From a checkpoint of a small mixture-of-experts model trained on Wikipedia: 729M tokens.
Below are experts of layer 4 (counted from 0) of a mixture-of-experts language model. Rows are named router (the router's row for the expert) and show model dimensions 64-127. Each number is 128 + 32 x the weight over its row's rms, rounded and kept within 0 to 255. Numbers have three digits each.
Before each expert's rows: a language model's description of what the expert responds to. This comes from a sample of Wikipedia text that the model never trained on.

# expert 30
Description: Inner word fragments after a capital or consonant start, such as L-ect-ure, R-iding, Flor-ent, esc-orted, plus semicolons in results strings.
router:120155111069077117148114128154197168115115111132084096130150128151095156106173152153167108076136143093095130144159141173088160136121187105145050109095141114102139135103077096117051065113126152

# expert 31
Description: Miscellaneous tokens, often word openings or prefixes such as pro in semi-pro, occur, rev, Par, plus decade digits like 197, 198.
router:118118229168130100111176124144131127101152107151115123148149150126116065148198146099107098076116107128136133099104129169102125094094124160155119156147142101160114157094042073146066147145155152

# expert 8
Description: First pieces of personal names and capital initials in tables and name lists, such as Kh, Charles, D, Kent.
router:134111184191131111125169095143121108143137074127105080119133130158162098140143135118121140120088109103173114064115125134071120151137121168125129126151164080136110134106112095121060164124144147

# expert 40
Description: Final pieces of words and names, especially plural or Latin endings such as -es, -ius, -ians, as in Ulysses, theses, Hesse.
router:108148077121123122088144197157074111089102100127151120047101075114125063144111074147194059099147085134106144106146136108181108088086137176104172149103150093160101133143058191162074124118127122

# expert 24
Description: The preposition at or At before places and institutions (at a PC Bang, studies at), plus word pieces ending in t like et, ot.
router:114143062171109145095117129122104167112152111131198132125126106147055143120131102136115106088100149132118128122136197152123078155108130122179109102083152094103186163110082104130121140047082109

# expert 41
Description: First pieces of technical or musical words split into subwords, like comput, function, enc, publ, aria, plus table rules and math notation.
router:122115225177132106111171116152136127108142103146124117139150141125124064143187134093108102082121113121140141098102131158093120107112126160159117147149146106157113101090047072147063149144150147

# expert 61
Description: Vowel-heavy word pieces ending or inside foreign names, such as i, a, ana, ari, ka, in Matías, Čiupas, Bhasha.
router:149074203115162108100162085131093175193129147128115146148146115127066103115176107101089084175060119143174116085107141148114148160098104179174075156204128110150141175111053119073161143145120121

# expert 33
Description: Forms of be, have and would right after a sentence's subject: was, is, were, had, has, would, been.
router:144112049105126151154088152141098081179136120177154133150121105112156139113056110098139107119148167168167147147148161149129122122159113118122109042110136091101151126185225147080100146148122092

# expert 14
Description: Markdown table separator rows like |---|---|, plus inner word pieces in French or foreign names, such as Le-on, la-ev-igana.
router:142124086144126143168094130160154125148167112158077131228139138127093155072193171099119234129139175126077140132116101118160125122155138100148074113122168106063077138115119143128138097083101147

# expert 18
Description: Tokens in biological taxonomy text and species lists: Latin epithet endings (is, ensis, idae), Genus, Species, binomial name, author-year breaks.
router:157159092084117162157129116151103094183134104127149142047154135135144106077078054170132171093106115112187105141140138085115164138129100148151133138102107194161129122155153164106164184134150131

# expert 59
Description: Coordinating "and", "but", "or" joining clauses after a comma in prose, plus discourse words like "in particular", "Among", "contrast".
router:148118183209120143097140143156135138125134133121088146148132181140082064143171137106110130077140118129158121104114146148096149129144112128120127107161161097111102115099108115174068117087121164

# expert 19
Description: Spaces before numbers in stats-table cells, the period in abbreviations like No. and vol., and pieces such as .S in U.S.
router:086103167189189179089050141093136155096131092140139124168084174103163078148112122142151113136145110113175112187171133067155184111117144142098209102130138149089159148105130108100113192187137081

# expert 47
Description: Short consonant word pieces inside names and rare words (ef, ct, St, p, st), plus "only", "than", "each", and paragraph-ending periods.
router:154120132149116075135127154043153158193141134110104087110114177105138155140052065154145115161147076104107122117138116112162076167183161104161139102150113136156126121128112124082168105092108080

# expert 53
Description: Possessive 's after a person's surname opening a section paragraph, e.g. Bloch's work, plus adjective endings like -ous, -able and determiners.
router:088179152180096158131146149088155132152093153137134199132158188121072089103166103134153102101135114138100144136112131087128124101119074158131109115100084125202128160085076080158074094107117170

# expert 17
Description: Mostly the preposition "from" after a noun (water from fog, silversmith from Portsmouth), plus "per", "v", and assorted mid-word name fragments.
router:167083171200102140113114114087137086111143123139107145138156109133150167084223117075160114098086118127116135142106113139118151116093143110139134161133102172155123119124104104087126114134159118

# expert 0
Description: Word-piece continuations inside proper names and terms (F-us-ai, F-ar-ook), plus dashes, pipes and breaks in sports fixture and squad tables.
router:154090173165161106165077112144089182136110135141191126102084156142083128179164150107126114110154175117130129141091118143131128148094159100109108161161143116164163138091117167070124117115155137

# expert 20
Description: Subject pronouns beginning a clause before a verb, such as he, she, they, who, which, plus closing parentheses and quotation marks.
router:098092199115123176118138133140113113082150145099108171101164112153119130120113147145075081129143117107097136169091096168133092139079155114079126085147125090137092147160107059126085192112142124

# expert 11
Description: Function words opening a noun or verb phrase in running prose, mainly "with" after a comma, "an", "any", "took", "using", "without".
router:140152084099161110148138083084114133092080164082107150153079146154092212124169131157126135159125187131123148065133133102120102086071118115183145075082136124149100117126123143157145151099133144

# expert 27
Description: Adverb particles and direction words after verbs or the, like walked out, set up, off, back, down, north, south, side.
router:116130162253113160129141100114092081132160131166204127140150113102106073148156155105174090112138089130136129052100112180153075129121102125101149151073112101131132117115096052088140163133153125

# expert 60
Description: Tokens opening short biographical or stub entries: born, the opening parenthesis and space before birth dates, is, and non-Latin script bytes.
router:109109134095081108123145147111093124179088094100179189095164081176189135075116126180144136175147132088151103098129135150150115105129108062115116137141150143125117073113134125159202077151154147

# expert 28
Description: Unit words and numbers in measurements such as km, ft, lb, mph, acres, with dimension signs like ×; also pieces of other words.
router:159126090154091171143112099125080084042100144139090111221163151120150113149185167113167129133160153153073108176193168141098139119166148080149070099134121113107126088148148097149154103131137157

# expert 38
Description: First pieces of longer words split into parts, such as spons-or, bomb-ing, air-ports, Mil, Nav, -pro-claimed.
router:122110222170135098112168111156134137108140103131119114145146145130124061149189130094108101093118116122141123100098132163096129106120127170167116152141142107160109151103065066134061149146149149

# expert 22
Description: Possessives and articles such as their, the, his, plus adjectives like public, legal, political, and the nouns that follow them.
router:109126202182136118122148109167164155131153123142113114110138133113136073168171124091121088083123126126133130096108127138074106143121097167151107138129140104156109131095077057120053166146145144

# expert 7
Description: Table pipes and labels in sports and medal records, such as the pipe after "first place", medal, Olympic, Position, League, freestyle.
router:155130133109138093181144155136128069140139213125128117126146111072118109135044149109133169125159136120127114147136140098109159133153126134091067136105104119159138119124143150124172138169050081

# expert 54
Description: Function words the and of after prepositions or nouns, as in example of, one of, in the, with the.
router:149122189128159092137131109166190132207148148186112099121117111165184176099128117122130140096136154176121160141167126106127146079102114122199102053152090186113169098127172112083146133133097116

# expert 12
Description: Mid- or end-of-word noun pieces forming Latinate nouns, such as ation, ization, ility, um in memorandum, plus the relative pronoun which.
router:168161173110127095112085118113152153114122071105216168095094062135081173096145122131153111148121114135167142159112120099118133103105165162110193140150163132099153140169124186106073156145086050

# expert 9
Description: Romance-language name particles and prefixes like de, Le, La, El, San, plus spaces and pipes opening table cells and "See also" lines.
router:150107119129159166114099102069064164131123172124181127123173149121099108121196088120117117110112153154150138122099096137102131157163146142134152164084090142111125116093095128150177136139102176

# expert 45
Description: Nouns for leagues, competitions and organizations, often capitalized in names: Division, League, Cup, Championship, season, Association, Committee.
router:086128116122168096104108160141126117088102087196153123108153100077162076133150157051120096159142111131077156100100122083119175129109153132111148109105147114107154158143018093128108150131115155

# expert 42
Description: Commas and comma-bearing punctuation like ), ", ', separating list items, clauses, appositives, dates and thousands in numbers.
router:103106138142191140130101064143036131100125099104130137107136110055142117089165087134170131111131119089109145112093117098122141183123136152141158176075163125095127169113092064087136133109124117

# expert 50
Description: Opening parentheses before qualifiers in lists, such as Party (Romania), and scattered table cells, money figures and word fragments.
router:125115219133135104120161126132130126091145118125140121149146141126109068152218142105104095089111110118128100119098114173097140080056124151149123156150123095190117133075041077125073149133163151

# expert 4
Description: Middle pieces of words split into fragments, such as cat-al-ogue, cor-ro-boration, mel-od-rama, plus bare spaces inside table cells.
router:117123207112129107109156137118126126075140133178144132160149142115112081148235139103109078097131113134117163141110108183114161079073121167149127172161121097162103200071044090087093152135145153

# expert 1
Description: Consonant word pieces inside foreign or unusual personal and place names, such as h in Katsuhiro, sch, gh, kh, l in Karel.
router:077151151131129117059131185077135089109132118081140120108097152128192078165039117149185129133107095147157126120161154163128141087127118122133158123095148147166108128099142127145102158135155160

# expert 63
Description: Token right after an opening parenthesis, quote or line start, like (and, (a, (born, digits of track lists, Early.
router:153175090073071163125143169114134144116174166162103165083129114122119145092141124102133132127116085157130138108093149129150143172144120108138107024173130129128084094087147114153109149113114193

# expert 57
Description: Years, pipes and words in album, film and book release or reception text: ISBN, Billboard, chart, Platinum, reviewing, broadcast on.
router:161115143135129170132135139120138135083111078122176150142146149118097117145135081149122119067084091166119112089082136174113101112110104107166164089142153109155145167109067090118088135154162163

# expert 43
Description: En dashes and hyphens in date and score ranges like 1901 – 1986, slashes, and the preposition for.
router:088116133043105153118119103129140159135127150124148110147174139074153078102148099143211126126110151096085105139161129164177102180126127136110147142108086056162104140197114193093117071169103149